python train.py --num_hidden_layers=15 --hidden_size=384 --n_experts=128 --experts_per_token=8 --d_expert=96 --d_shared_expert=0 --hidden_act="swiglu" --moe_layers=[0, 2, 4, 6, 8, 10, 12, 14] --router_score="softmax" --normalize_top_k=true --routed_scale=2.5 --balance_loss=0.00059 --balance_bias=true --router_z_loss=0.001 --router_noise=0.3 --init_std_router=0.026 --lr_router=0.00121 --num_attention_heads=12 --num_key_value_heads=12 --head_dim=32 --vocab_size=6835 --norm="layernorm" --norm_place="pre" --norm_eps=1e-05 --positions="rope" --rope_theta=76100.0 --rope_fraction=1.0 --qk_norm=false --attn_scale=0.177 --tie_word_embeddings=false --parallel_block=false --init="normal" --init_std_qkv=0.0218 --init_std_o=0.00398 --init_std_up=0.0218 --init_std_down=0.00244 --optimizer="muon_variant" --learning_rate=0.011 --lr_mult_o=3.0 --beta1=0.95 --lr_head=0.0246 --warmup_steps=200 --schedule="wsd" --decay_fraction=0.824 --decay_shape="exp" --final_lr_fraction=0.05 --batch_tokens=131072 --max_seq_len=512 --doc_mask=true --train_tokens=2318000000 --max_steps=17685 --dataset="wikipedia_en"
Below are experts of layer 8 (counted from 0) of a mixture-of-experts language model. Rows are named router (the router's row for the expert), gate (a neuron's input weights, with its number), up (a neuron's input weights, with its number), down (a neuron's output weights, with its number) and show model dimensions 0-95. Each number is 128 + 24 x the weight over its row's rms, rounded and kept within 0 to 255. Numbers have three digits each.
After each expert's rows: a language model's description of what the expert responds to; "mostly gets" lists some tokens that are sent to it at least half of the time. This comes from a sample of Wikipedia text that the model never trained on.

# expert 52
router:113145122140138134175136143105114118139136135128123128091115121129096138156113106084128106129135095161154113149101162075158115090144109166094126148155124093114172127107114143129133120128159131116132100121147145109144107136146110161121139109099107141093050152164126125110107124098129139057
gate0:117166115141100150100083122116084122112101134165140141143133112080131141137143154115112124097120172110175132123122115138133163164143152127094147103119157162142114119085190128118148126169154143111170169109110109125148136113126168090149141101138135090157096150130143111102091141128138057119
up0:130116154110127128164138115107077115173150113123145123136119135154079149103112122143148144094141121135104138152177138138119109126101151088145114192124109117131093125122106124113134131144097163149120158130099174103141158104123092115131103105091115053155117148139094163138104126159145187082
down0:124085140112116130124143152115136154114109126147119168110110144124144114134133110126155123110129117101098107130099133159143094154149098170132098111119147128136102128174140139141116119127117127143142156128168106147135129144112063153105150126076160073103110114155078131141141158147184138099
gate1:132160127111113138146093122128112118125153085148142170167094164161142114133150104142107090126149176113113183154082143142133138125098074176105115135103094154133109088170095130072149125110170137093144143144153109066121131116133135178088120177107160120090112146138106131128087112149117130150
up1:121135132140105131107145115112105114127167170144152139124094139169102129120152133103090123119162129087081161176144131125102088164147105158098186116120108157094119135112102130103120115107147091118120132137144151133137109166147117129167107154116130138092110116170126112111149120134095143141
down1:131118175104128129074153065179152149112100124162146148130140119120144144105154142137079079125127121110155159119130130107136119105118123141107104169162135120141092128127081126139150110113111117083172115149090120137142123140101137143122152136161119128128141110151092147123129186131115106147
gate2:120140133171100108117124142117143140136103087134131177140091123168155140159134150116163118066088136137129067158084118147095126138150098121127148160108103129091140138116132120121148141115127125163141135142145120114133099146137164155159174156133205147158067154128127131141103125169122141143
up2:125110098120113171121108156163163132090131163185101129116144134171139175113119144106110074136133087140141125131130167127096117124150165096111134134134171108163181145086096133142103106145181160120131161092122084104158162128144109117128153135111146142114167095145124104175105130127128108155
down2:147109146164099140094104161105128124173126163145129144091104139129133120131142084089136133108131127149102082109129124125120116134113083138104112139169134102123135128104106140106115133162139097135177164163128107101188076132108096130132184119140164116140153139098113141130128113096074132109
gate3:180171132157088158098136124124129115172089084068118125146134085141171139115121153144121114120096102095142139149132118126061141116144134132121174170097175113108127123130153133124141063136092105107145159126094134131113137129097111150161150141134136071151145164112104114110136180154119119139
up3:169158130145137111103152141163089108162125125103116067155130106139171150120130144148135085130100105095150167130145138138070107133132139110122114166091106117120110147171141131079125106153112147137147148125109138137107164109118144122190130161155176110143098154131097171115133112143131105093
down3:139163132122117137149135140118130157126137116128163122115104158080159154118132110154142111101130158107112174116154168168130181155097149132091098124097120129138137098099186082109133080119116147105110128106096204083119179111154142131127111138130169134108099116151139111104095174157118095136
gate4:129151185135134122109155140114104136124131142106141123137084114146169181122127115168139139140143170139128138101126090121114131086114175153104138121088102134106115097133107124147100105102093140176145127145120094109081148106154129083113133126095142153153166109116112127124158155163132157094
up4:113123114144128142130089120100169109126108151174114150183156132106085096116128109114128102118108151121147097156108150129177127143128141106151075147149166155145150150121150127123164086129177134097142132102121141151154144118105117151126073104122127167129082148165132135152117115115130109160
down4:122133118101144127140162121109164098109111121108158130129100182132140110111119116138109118161115127127127120153172160132182100098141143113126182100142117120152083147141090126138118131115138100179104140099116144138162110138104119162141139131131157145128128138155175116163097127108110098106
What it handles: Middle syllables of proper names, especially ard, a, as, le, in names like Bawardi, Govardhan, Bombardier, Ghantasala.
mostly gets: " Battle", "ard", "ala", "anda", "ada", "alion"

# expert 21
router:102131124149116090159133082137125096119140163105126120100126149172092133159113121112185100153114078154131151145111155090116133139132131125138097145168105119131150144126138153119133132150136101088167090127173136136082139148148108132124119126145153114123164101165115109115130127147162144092
gate0:117130106102118086098117139142100091082167131122101138100141134143143088137148132170198157139089116106117103100130105102083121106136173170099211132116154108061155132138116127110148159183080125138141144120105096096120149106082113147117144132091146138179121202122119106141111122122102131148
up0:145166102158150140184142117089111172162141144153133107164117142071120145110143120114130120126114128171106152122127172153159118134120122123104101140135143105160129085081112130160116116097157131114118122149124166120171104135163135106139114141154157158149144121106160153119164107120123133135
down0:089104147151091040138100127129157123110126153158132110122137151118148087169099120099132203112114111166070122114128170134121135104116128140111168142090136142093123175124138116114136103129109136130145133147152106065155128089161087171175150144145105120094108144151132136139140146129073091140
gate1:094119102126130118113126118146145118137125107149118137107119138120151117102159112103146132131091150128123132163126084187094117162106127114087106169148156151135152117106115122109169103102154141142130106124131097157080124160090102170114138140145127097151139100136117087114130071114077145152
up1:108113156136182147131121064139133154129094097130118126117091157126123095104156133093107134147115157135163086137167136161122077141130145142131100148127108076091123095144156123143105131147107114132130136096119125164150171103084093105134093126119105104111134087111148098132128169157146115111
down1:113102120116132127119134118101161087096059141096122098111099129140145170097138140115060122148156153103150115118102142138151125141132146106115144144133094109139120118098137069120140111108140093085137126112146111166132126098120122132129143142146118091119122151139091144137150103163125117120
gate2:136088107154150150120149095081107115117146131117148108119149099159067126145141115145140115143107124089148091152168126138076100110136092163136102103163141127147112125106119130176146154171142105139132098108150138090126137171126093144106148181140160112127154146142102136153154147123156136166
up2:112110078149133139136156093092127096148143156098136138123120076135110119134136131151118099133114107088127115161155167148091112113136101182142120095155119127139093122107119117174153156146125098119107116097138157083121150145121146152151141175124135114132160137163119134110123118099128153168
down2:117136142157148156114115143111165136144116164102163128155116072106167117151143126106118180159166137082089145127099137142116136173088096106110109163068117125161135108139107152132093123118148152115140094138111137101102119105141127102147155117154105149155138115128151068153072140132146155135
gate3:123177156144115111116125164151137126147132133107130093135155139130112122143134112162114139125138119088155100156090150109140095096120146144114105150121135128113130156155167135123139124104100069177171138097081148080154120110163092155160115129092114130106121110142116125125141165087141105089
up3:125131132096079139098116117132103084149119159121167126122124139144176115156155104082102127131137111137120118105110108138174132137117136165103118114108119113105098164109143120079165150126142131113151093183099112101096170132109137139146090094146144120130108166152128145160119103133165156116
down3:134113130103135116132128124127121114094121104105191075152111155155143123077093154113079131165138073108147105135133134140103139121124119127121184123172142157141126104119145090178109117091137160103116101128117125118095176165138129154114117135095118155115147111119088157138101139162130116117
gate4:121096149125104120142063153162146117124111125164044136041134143151111106168147135124123177126105129124100113115126126170127132152157161117167099144110129161128133105094160135098165146130118141139195133105121137098119126126139107105115196102187167107135093152141125147174116090132137130125
up4:156132141130114137128132117107101098143147108113148101120093114099132163067133137125149174137105151136090143140101124114093127121107159115080143099110133168147150118124127131092093117153151162187151133139123139074136101170143135135144153111114136098137115114144166149147135131116117122144
down4:150144149123163106139163172141111126111146082165151147099115143123125145117117124139085110130156135109124114123153082115148108129144132150120145118130138140140123129168140236125122110087125132146118090101160064103160116130049140148117183141129142119091149137093105101113145112154088113154
What it handles: Colons after field labels in infobox-style lists (Type:, Location:, Sail plan:), plus == heading marks and some table pipes.
mostly gets: "=", " ship", "):", ":", " ;", " ice"

# expert 28
router:148105118118074116124145139108115121153153125089105145142099152136123129138102143126124104091134104176181121169145093072132120110168131147121142132138095103101120086159130155106151112126145146114112133135163143125166150099110145143137105126120191138126097115143130087106076092116127126061
gate1:125125090130141103152092131164116137128143169108136135094120088152147106106140097154112159130126127156113131077064085132145147159154147139164139125118174131133116159118087116087137081123134116126120096154124162138132141134135108102154151138134092162134130121127154163108099142101121161088
up1:157145138092125134156118141106104139164132127065085098114146153125159076113129125105148142123133130117145128088091141149131173165122163107175071120161128140100099113161172117105133143124139136126141118160162156098165123143148131150135142109123104140130123133162083176140151129115101123113
down1:117118119132140130143162124098121134181146115111101123137170157131096137153100112134149121129133108116152108102093180126137139125137162092159135099135163121122086105095061088137159112093150165158149098073101100149119137151121118154090128144176074129135123113155103134124153129147079150127
gate2:149103095142156106118156110108163116144116133154151171148127141110172119096117126120102109109126119108104126131152143111141128155126174170147125119142154115076135154124153127132112130119137100054144132129137148163156146135093145140136120132103134148139131096147118130122119128107113141144
up2:144151176114112150116113096121124134135099150128125122140119154154131178115124143182145142092131073152143142104134160100127118176095142123102152120123121151167083138148089142156133108164151169173103146116130099122094120142147129119115132182112137119114140162147120137101125140122104121151
down2:130132130091157170180126120135060122086144139140163160113099151141141152115086107159166115150178177117117165143115099089104120093126169170118119154112066168120141117138168181126114130136113084108131110148094159129128141123154114175061112146145149119114106173149147115170126161161151123118
gate3:123138110134117176113124107147175163147141110153125117066133145119129118138105127145119073135127146097134084167147142190123149152115126150113144169120096112120128159115092127119096098119103133154142105106131124084068097135129124139116140151126121100133156111083156127105131158127096122135
up3:152125107136113094131093151114165123161080167149147099095134105099134105151150143142107122143139119120101120119164153112144133109135143163130113111075133154145124101146124139146138134161140097147118144185123103161146165134134162143113116072100148120109079132113178117126137114130170186134
down3:141101103143124099108155139143130101135155144130158121062075118160101139167087110094112163127118146128112141153103131148120113123137077128112111120122109120131175140091096203194100135156141118129162141132138115144125097098113111145109133087099128118102131153154110153119138155136156126156
gate4:108131120146123079117138143161140143080110171139135121123128117158158147148136138128091132127161121095143109125121135105093135128118110094159114166147118124116133131190145130117141157161120096134131106131167123149118111147097133087098114136111171086183137194140115071100137100148075158153
up4:128199152143103113126134115141147112101141152157099119103113107130141122152131114107116150080152138142159136127099115136098127131130156126095106097117149165171141120124112140117128105088163120137112087137107127100095137138130134149131144148131176159163095151113099138136087126100101163143
down4:152131165123139134159133086129138107110115130131114133112141135139172116132122161104108126132137129174100066144101094127119121110123158122073132084109118119154123147155124105109160124110161137137134115157129121123126125118116104133134116128114128167109117171123119116154159100141141097138
gate5:120126153143110123131107107137142126106115095134164159140102121134117171147130117160126163163155094110175134092134080115125127113098130142134134159113141131167128139128097127106141115055136115110120146085137112109093124120118144082146127157088147131141123162127144149119074118157127158158
up5:101107143141149130118117102140122128153163155147138131117138158100093123109101111150144063145096123104080132118117114046151139175139129127124087127113113106121099144094153116113094080072132173142076144115077170127131111109117157150106138108132131138125082158174114121116143149117133102130
down5:099068165170122142089127114114144138165149110116141102125153166174117092127177165147150134135121144105130094132139168144142086109104127099102127129116119111130119148112137118118170143126143091114140140076123139119184105172118149115097141133125130150119110124130152145134138161095131095105
What it handles: Plural and noun endings or common nouns after articles and verbs, such as ways, helps, fault, members, form, activities.
mostly gets: " use", " members", " way", " help", " find", " how"

# expert 51
router:126166128105094123112128118113144131175138124125110145155095096163094119130136123143132131113106129114109120121130127093133122102105126126076104171145118128099132153142148150141134093081184123082133091129085117116069148137123160129099089145139170129095080125164101134143133121146112151127
gate0:081132138108140110129142150116148135154152168112153182119105124103097130103164158136122110138110126167115079141118102135129126122161129118141146145103122100105147144145126129117119140158126153181127087120123102111112110110139150103147088113117131094139132143142153178114124087122143093162
up0:078128108081101142129146123110114138098120125160114114160128073152117153126111147145117104129115135130112123126157130180127130144163129137124131120114132110142159140111134132117121122147144111133095106192133096111063135141130132127126102092141147081097112174127186131116128109205130151177
down0:172101117133113141123134158141087103154079124137145125094109144089114171103145155102152175181120127113094098129137119139126157145123147099118114141140149124149146096145115121129129152173147091110126135173132143150130113136118136083097107132146102160080135144158151122153109134162130099129
gate1:099124153148151102133123105074106076102185136155138148074094090160128171140100113129129133155138096078090153180103124145106107096112133118084124157108156133093134119109132132116109145114159157118153130133101166111118134130133162125088103157139102171129102096131111131144122119113128109146
up1:150112141099130149125181140116108136111129173121126139141127192122137106072138100094161127144158112115154166102137118086117103121146094141098176105139100106103105147141116110120180136105105151105123160130141138129091160087132124123127162124122154106173143091168108126196151161105082108128
down1:184105125154116085157112126162127113191114097129078154150148158121103118122140141175160116135153133163160109115136082094126103112139105144098141163142107156093123144144095133124175096129139133158124098124153118113132174084112128154133106115149125069148126132112168106163147144095140156108
gate2:113092081091142078150114105133144115097123131103119109133148132160111137117139157085129143174112168140118134139137129139107164110135109103118088127152104174112155083105109122153107111084132168121130120134138159173149142153139109113135078152071086109127134158130111152117094131168140178090
up2:155120079110138159123120127138100115128155116117124103147126152130113107142061129156183128086127118127102164145128143136122095154162163136108166141114137100113178094132118141132093156101126117099127109117152150120129087152145164143173117127079082060128131139075116106169129123142076159162
down2:157140174106137134094133114119181118146093123116098122138146167158171163103099136112108132117112106115125112138137130114073077159114148140097152157110096130144167151145130133139133154170095124114169122146116138112126130137112133119133105105107082122093140156119156111080111122116111184159
gate3:108176111125141097100133133131093131095115076109128154133146151105130142149156120169139147140154111096156110139124137084152107107118133107111170111159166160120142158145173134112115127103143121138079129134152110145094154115094124148086163107142149128073107120105127117136140117115141154114
up3:124133139191166148132122130107110129142135078137104114157122103147106142133144102106167124110090119180101102107124134114142089129111127118099116114129186138145119163134151122169119118141138130124071106153107100111093127131137152152132168117136136142097131120093093147152121144117155174097
down3:122150120162140116124148152124157124173114123134096094128144142128094107085105112095120133146107143123113106151139107157107089169140088121115118131103116148139059170099148094079132151106152111136134135119144133145114139143081137098143111132131147128143113131162154148144111127115169159160
gate4:102124081158138118160136116108087171099103159140138102160085134161129127112115056097111181113139119136126156147117135106134096112114078125119152164108102149107112153101114126117110148156121114089131110095145147098107104149146170126151127178093121153124124135117128123163154125139099127157
up4:174109155150139125111115140144155102186119090099092132117159166121171136123155170140140118149108116129099113108143086110125127123154126120132134142108135123169144118141128091141105084143091112133144105132106115193157172120110084136165120107154108127101148087127129125101094123127138147118
down4:131130121138193135120139129101135146129126159171149106122115103140132115123097087143143180144109091157160167129092121119119166109108114143097116131123107113071135127113128180123142159112146134128136105119147117102091130095152191137127129169112105170114066140138159123126139080113142171146
What it handles: Word pieces and accented vowels in Spanish, Portuguese and Latin names: Alv-are-z, í, ó, ão, Mart-ín, Aless-and-ra.
mostly gets: "í", "á", " Brazil", "ó", "án", "ão"

# expert 13
router:125124097167118128125140155109104147157138108086089140132115155124072143122124109120108123112114110151141115114118106125153127123161128121081117145142075124114112113156150144137168089127166121093125123161187125108113143107113146114115126160153141126095101157110118100118118132133150141097
gate0:159107092097105149097139169116094162134122131126124133130121149098153157161094105106158141124127089097150150157140131114085116151124141154132146161146068134158149103122105143073105132123091118150134179118170160170118142100147161155127091131120112134108152111131167134074142118100151098162
up0:163101079089139138147132146096117131109172134074163201147118124116135073126126126163120169136119149123097138121133161128100106130160144139086143150153105117150138138128125123114106122098143136150160179120186131141139106166132111165112136147164109123157093118164146139084131116123128121151
down0:165090142155102108087156142128140128142134104066115130101105138150085112127178097136137173141133131092055119143098109156134152137124144115124156130154106175116149149128128120135138162115112113151106104088144128126122144149106082110111155157147119095111120137134147122119130112131092129177
gate1:125114112124103143075110085147096112147148125125112128137103136049190114073143155100121116130165130142098174137105139116107112099150079143139094129153096112180132145084118131168096114139121132172117098202122113124127148136150086140139138121121146159149133080111168133115104121132162137139
up1:149112158098107187163140137112187142098107111105165106139115089127107084137152125126159140135103105130133124129145060119156111142117163096111144124109166128122104148108155120125139119134117104112166082118138156103097112111109132139115097146123112128119133114122101160160147096111116115161
down1:131124106163112117120159086163152137159147118100115084152112080106128094138147106103132152103117138123084136145127155088138167127157096163105093150126095120122180147096124157111104157064161110150153094089163122104122140093127139110151142128125098163089166108104120110124174125145119128097
gate2:149132080141161141101104157104169117094142125134153140114140155117121138129104120118077130123101139092109146141105111149147120164127132169134129129171125166153140127145107134144121110102114155122164120147138104098128136123136126102210111106119114147126130139135126135116131146100163113125
up2:102093156110136102103178154099111121104123163139136174140149113144123129105098086052137153132093118153154120159099118132088153103119137097182093112123168164148129100108111123158096090155094147099149111116098112134129175166113124122094125105134177119134105147124130103142114132127124110123
down2:139085138122135150153116100152069106123111103167123130093129102172078173118115134129174140141113115115150159162170098124098111106138148117113156116134096149143093136122086083101145195119123141095104118118108098141122153119096114116101128149144125099156092076129147114114153106149103137132
gate3:123134117142145147174114163127096152105185173153111130129142140146132111090117113145103142137105133118147116153151120159120108137092141114075171152154093131148111135163135127127111109139158136102124103123156111123155166171152125156125087144135122113148105170146138097146151098102178137120
up3:179139137089136142151096093175087157088153098149130176099121145180077155079138129108118137111072152081102155114135179137157147134124124122100119134122083131133097096129132115105109150120149138157114149149158135122146157158140076112095134138117184159128121145137101094172114062136108131145
down3:108131127136113167111083152159091150088137144118117141114111107126150131163132169099106102156090115101150120105121106087102114182107150151135110136114111137100136154170112177110112146119135138132102157124145116150205115132090140100139197124104150142154134122140091152139078171141097096113
gate4:090160129132115106111104121102137159146127105134168119117129124114148124130187162136133124123132093099122127202127137118104086137153124122126128120114149151102148118116126121132112138098149151136133098154165134121123180135106090114115150156080170079144077129172140125126154128146160103175
up4:097138111151110105120098139142124128182080061117117145105126150119135137150126121190089105123164114118126144142131122131136090129121119110112118159125124114149150105158136139092132107135146174098104136163170117108133159093140133108118151159077158127134068142157111124152141137151127153136
down4:120105148098089118137131088076106112128139150118114122108155137155157142163142137130136136160103133174123085127117130128093093082150156063155066121121149124134071134124134072133156141182128109134113145111144163107116122128139084143121093112127126125147117157144133143095143131068166166127
What it handles: Percent signs after numbers in census and election text, closing parentheses and quotes, and plural count nouns such as people, students, aircraft.
mostly gets: "%", "\"", " people", " aircraft", "%)", " students"

# expert 25
router:102141153134142092152120109128085128160178137130125147141094125127114103154091144104119114107139127148161136137149134093144126114132124121127118146148081104109128100141145147148145079124145116112112124123164087141135166127120118147128127151137124154097104109156130131108062173163144141055
gate1:091134152178109185083095132152099157085112142106080131130113105129155104152101124102139151132122156168135098165132101150096112083111169093113116134140143123175122148125115112118119124104127125101174088105117143140129123162146106120163147126133118113150140091089127147120149143137135147162
up1:125109140175095163116109142151129102088103130096097158134109106144158155140063113130105157136138150175124109114151112122096118113128147064137115137131130128146119125130103126102138137084133123133141141130143151168157122114137113146143150110148113154139111109125122129114144159165143158124
down1:142137080135135130146071137124169127159128134109141122169119157154127120090155141104140143159106148117142110147142139173111132091121133139148107116124118106075111123144074117146087083138145147121120120095109124116116155166102149093102114090141142115144091084130132154116117139138149172117
gate2:127138118119161157108151091110141138103158122101135128113117108149142104149128134071189143130129127121131113129136111102167123139160123140115195137134152162110130078100127123155133167162055114106113131155148108125136176154090164121160144124106132121146084119135113132112120103123116079125
up2:080151178123126146101151083146179127119119114116111149125104127091106110113165114132114101138125125118099142149141104139177106152153135143128131087103160133106171140103100118175116121160115137159173111168141120131154122158116110127181130194102118156128096177099115143120115118158118094114
down2:129090131139164129095139117139110109114156107113125113119105116122132144151165122092144106116120116106104117103116123121119104076172137117108122149130132080105129197135157106121142095099136128082156134103122140096109132122131170128143107165153124138121110117096079126099117105101122075197
gate3:161173092155180094114149126133164119102105124132121149154111125163181118133136156129077106106086109114136112102114096105120172123107127159150140113123131085149099173163142129084134164114133083134123142184148101109137125154123150147122133184157138115148129157094127129115102131125146115137
up3:114108138133138101098139083127150164094106112135153141077136096109143113096149154165097112106084142151175175099135148140099135144124137110119124148148172148158133134112109139143158157138120095157131140140168106114133145100127114151139114118164145127103140136102143195125163143148154139122
down3:111165109121143111136130122144151166086111168113149165162157156193132190145123119128131108130148119073126073162109141115127124116121165155147141125098115145091088131126084133145146129106096130138087201151154149143131121099088140117144117115110121102027145120137102110136152151163117150119
gate4:103121116184140146105071119133142121127150145131140151121101129082105136135114156101120110142130134111133109100155146147128102132127105111086167132134111121150100100101090122110133114101078125130129134121122121133116125139116151094140133150128118163142147172145132159131107187150154164111
up4:147146138160120112115134116081180155106126143104132108153110123147111111112116085151132117159110131107124166109127078142129148086127165149084199179126082138137132129122125124097113147076129190100130143106128143130146171089125112157149093134107126123137168117116145136169179157083129078134
down4:133140091145121134157169126183084113087167141117092174160100092107121179110129115078087113137126167193120108094146112132200103120112120131114152136131131149124109141117120161133163142147111112141112115068121118112118141128109136113116138118071133138137126115122139140123094179128100162127
gate5:162129127162120104119170108152122108160157135114150133139149111112098116109107141119133145165077148095125113104162156171135093112154091135115137116159144119135104103104112118155189142103108093090140147170145118107117163113133091125106142127122132074182131130137123153131156111125171119125
up5:091150134119137116112171126124110113160131066161142110108109127159146125143108106118146073174114151149120109100094103141127097097129168140132091140151119143105109112112134139109121120173104153095124139149162154172132133123164106165134144156128132110094149109147160139164104124085153129130
down5:151160129169144139169125126117154112112153116129103112150140110170088152117153150153084121082145162167110142160092125124128124102132121117128153091106103108119132122074121139132083127157112147139104106143094142143111134112126108154122108091088122121117173150106143121140131093145147125161
What it handles: Nouns for people's roles and relations, like player, member, coach, Mayor, father, and agent suffixes such as -er, -ist, -ator.
mostly gets: " player", " members", " team", " member", " club", " Minister"

# expert 23
router:097139151118133144142092123092087167144165150120132130152080128134076108152101116114126161097099123148145103115143098070134107097158104150100151139092125118125128125168131146101120113148153120082129120167180149119123136137117153150115149153156139124140055119130125058103076095136156093095
gate0:123155159117126134134173159121139087110131163160132120134102127149151096155133141072164100131103144124122091138092086133132163116172157105105126104069113111106086128147122127152116097168156166150162098093117140136127099135164118102142096117133109097101105144113123140125136151123148138144
up0:090096152112126142109122116119142146149157100129110168120119118152129134093131139111134124087135147118098104118151124151083108146126133131131062154112165137104126149138163126136171154155118119108159133110124170130094156117134103123091157131086099103149083139147117119108166097139144145116
down0:115111132145131138126108163140147118160099101159111093132102176162147148128098101113104108172089124125139124145106135133137139142131184146139184126144111118129138146097139169126101084095125116132096115140149110109129185171091126114133106111120150159135137106145126093108101111181123124133
gate1:120158155056140130068105112131152092107083101125126111167115094086102114143118172127140129122175123110111190135177167189128136100118172112081123126117131131148138085151139138109103101131133167143093157116104121164101112174134144151134156163141100111140149134124125109118170138135141125090
up1:137141127080115155137089132150122143150164129146161147145144077117160127129119120124116130117143144113170141139042126167143134082087128088115121137167098093150125134071128132104089153126116137097166117168145113101100173125120127146129124146115134098118113128083148131102066135080173147121
down1:123138118138130171116080115113092151131137104167095131129086151104127165169173191111122131132106100162101140120148101119095115115114108113162123128072147125143110101153091168114143128105155128164128154163143147145145116129109135111172090129109119093083145163087114128124110171146138091159
gate2:119143133086100109144116102116135115157095125132139142141149126104146184159107120082082153084099138117136155143123126097139148161159130127131132134123125117137143133166121119078138113118119112103108108153162168092146129130152106155130158094120140136153117149156124143108113131156133080112
up2:120096093107182101092148111127097122120145111151116104161155106185107104151103129132128119166138116124122107121137143091100090138139139117142136106153139114120104163077126133129109129115140088150107152139149120145172169141096152079159121137145118133112127102139153141109129109127137181091
down2:103158145084125158117138045133127124134140103129123176163113085138158072133128140130164130103132120136104127109126126103107140112111127146125030070161104106084149140068145154148153124136141165150144106131108115171144143112126118107158148157094150171114094126135121118140146128125139138137
gate3:089128110131126110141148135121105143080177097150107126136113103108113128163144120126141134124077134138098209134107145165106119133123132101147133113131092142139122117131119138096079157122118108132145103106145137149133139190164094157124130167152075115134155100093134146096091135169123141168
up3:152158106132143101151143120104115153076160121142103121129141122165038136144110116120132072146150145088104172137105145106130128129120081161168127157124114112128138102147133130190139112103103120109085111125191084171116170156098133139158134146131122104108170130082184100114083128070114168153
down3:108134093127159165165141085116107144118057130141112091146108108119142118139143149161100155143093061091089147116113075150161112135113161112124143147130127117123077155137076129096127096165163180128179136120082128157112148137114163098114182137127169116148141091164141129166158125146099146134
gate4:139185113140129155131136105092082100124153114087053167090161155128124132124132123077131137165114118126150111118170136098128127138130093146158145167190104137154129114127131119123156107110140129096088098120156174128096162111147128155183084126122127120142103105106140142145115134114165125095
up4:145163109131141133091147115121127101153132134077135155108110146109133159111141079052120180137145150112116128153180169131107143134108113119169109146168105160162105127076129116131164123110115147072134118117159149155136121115161114147194119129132127128139140134114145141174144129148160118106
down4:117088107118148121158144156096140143134152096081103144139092118164124147146125075150106088129154148097139129093120087170148101149144131110151110112126136129121113168128136075128107096119105137148147122146153125141098119138163115167164148135129130141146093132108147121146116106110105141085
What it handles: Main verbs after a subject or to in narrative (had, won, took, began), and words inside quoted song or episode titles.
mostly gets: " have", " had", " won", " began", " took", " worked"

# expert 33
router:124104132122115106129095158153115164158167139117134122132115105134117128141131139114128088102138110120134101118168132118112068108134136114118138153171090117101153137151129153101135154096122100117146108127118094132104145158089183144106127180144127146096048147154140104102131122144166150110
gate0:127139134138128127167091110113144155101115115126095132121078144158105141103153092163154126139146133115081146128123143131119124164122090155097124141110149148154097123104177130080129137134118120148092098160121163112158161127118120087166126113089112163147119138121124139108143119163072108161
up0:082114139170142167163115115128098158106130141128121132114077119148112092098132070107168127129105152126135187057119155119142131156140107147087105137116154135163109107131163132100106120154150118168103113150178136112156128093142130100139137115102126128170116110116139127108162065165102100154
down0:124141112121110130156109109094138100088124180150118129106127127147142155153134134136118112095167134133113146094130154100156131126097102166119132158120144133100136152114144121128113144093132129114076108093132116099130128161151123131182128068119158086171180129105178126099116121154144114146
gate1:141129137119099146102144135125094137137120104121126192112146116125134130128157106170128133113138131132105082159132163100169181108181098188106140148141086112145150156139080147115110149137144124101132128127124104131135133127143131117165114116124133140118118165143116115105112098121109114134
up1:150140184147148061130111133148145118142119137099158068114091134135144131103136149105109089166133076106144167115142102144092100137092118095163130160108139142134084085109162130120141103128127088113105131144148126151102132148103142123095133128124114126119125136097128165138127160157148121135
down1:085078129133118066109140138123142151075128150153120136144104101168052139125091130107091122112151126101160151153154113109137102120116090086111121137140125100113158158114096140096132146165142130181144088147122090091107141138150172174131110166125129111145097094168109131137107116149145149102
gate2:135153079100141151080108181128122127153130119188139129102149095123126131137138141133151123123134153154153129132116137123113133102110117081138115124095133128079119116163146135141111140089124103123137118076084098146138136140121126175107159126075143184122105105095100133119118106125164175150
up2:151173151112114147114109102131150165151126138084120112154146152122146125132140134111056169136121172115154097153169115148126120151130161216136125129128112124150133103140110122160105148115120111100133163141112143141085125090103155144166098120126082111112115135109119142162146103124115133108
down2:148131160142125078159121098117118118098105137152081125142125160123145097104111088174108132126118079126130119144132116092192161208137152118102156125128133155174117153137143107102148132125139145090134119078099121108089129130112110164148104166122115151154145148137140133094142143124110144171
gate3:113128117101127164148114135104147131135138116136156154135108083123114127170126127079137124131113116122096135079144161104204174106096125115146139153104079138139129158121112141117122163122112140145169149163134109122130096113085169143117120093135076112094123141132164138136161094141103119160
up3:124152113171138140137113111130149133161151114105120138117129108112110176111140175145130146134102124141094092141130125157109108151090130132116174100179164118180155159110099140079119096136137132176111116115119135122101133097100154138154132124147077153126129101085149109094126163120161145103
down3:129076128104106111116100095138096142113153115153114135112142095143137110115078143131122100119104141143137155140128146154144116133133137156143085138141107092105070147103092073073147071146141151121163156130112138088124115122127131159161149107120112162147118170112145071120135104083100164126
gate4:132179134121138131121105103163117162086116114111126164121161135099189129110143127120114137084126142168151165120116139122133135176112120108161153129118138126110134150139126135108159178171113111128083110167131066142120128124094162107135127119129126165130112059158123159102106115138159067115
up4:151111128121152154130149120176129136106102109125148162113159162074192110143130116164134134101113131177123170122097126138149130147145109175202161116126163097104153154106162121129146127139123107150114135161131082116104121156134148120127129129101108120124093113094163136136101092150142097106
down4:126146133105108159102106117137157144135095100101151095127123132096075171133123141121158129108163146122137130124106171171125131132114112141174141171115148157130181122173114094112125185115134137114084094122135140137123133133116124148137150119141100125119126170127134126118128101126146127127
What it handles: Word pieces inside people's surnames and given names in lists of players, cast or candidates: Schiav-one, Bergqu-ist, Mur-ray, Smith, -ović.
mostly gets: " Jr", "ić", " Smith", "inson", "ović", " Clark"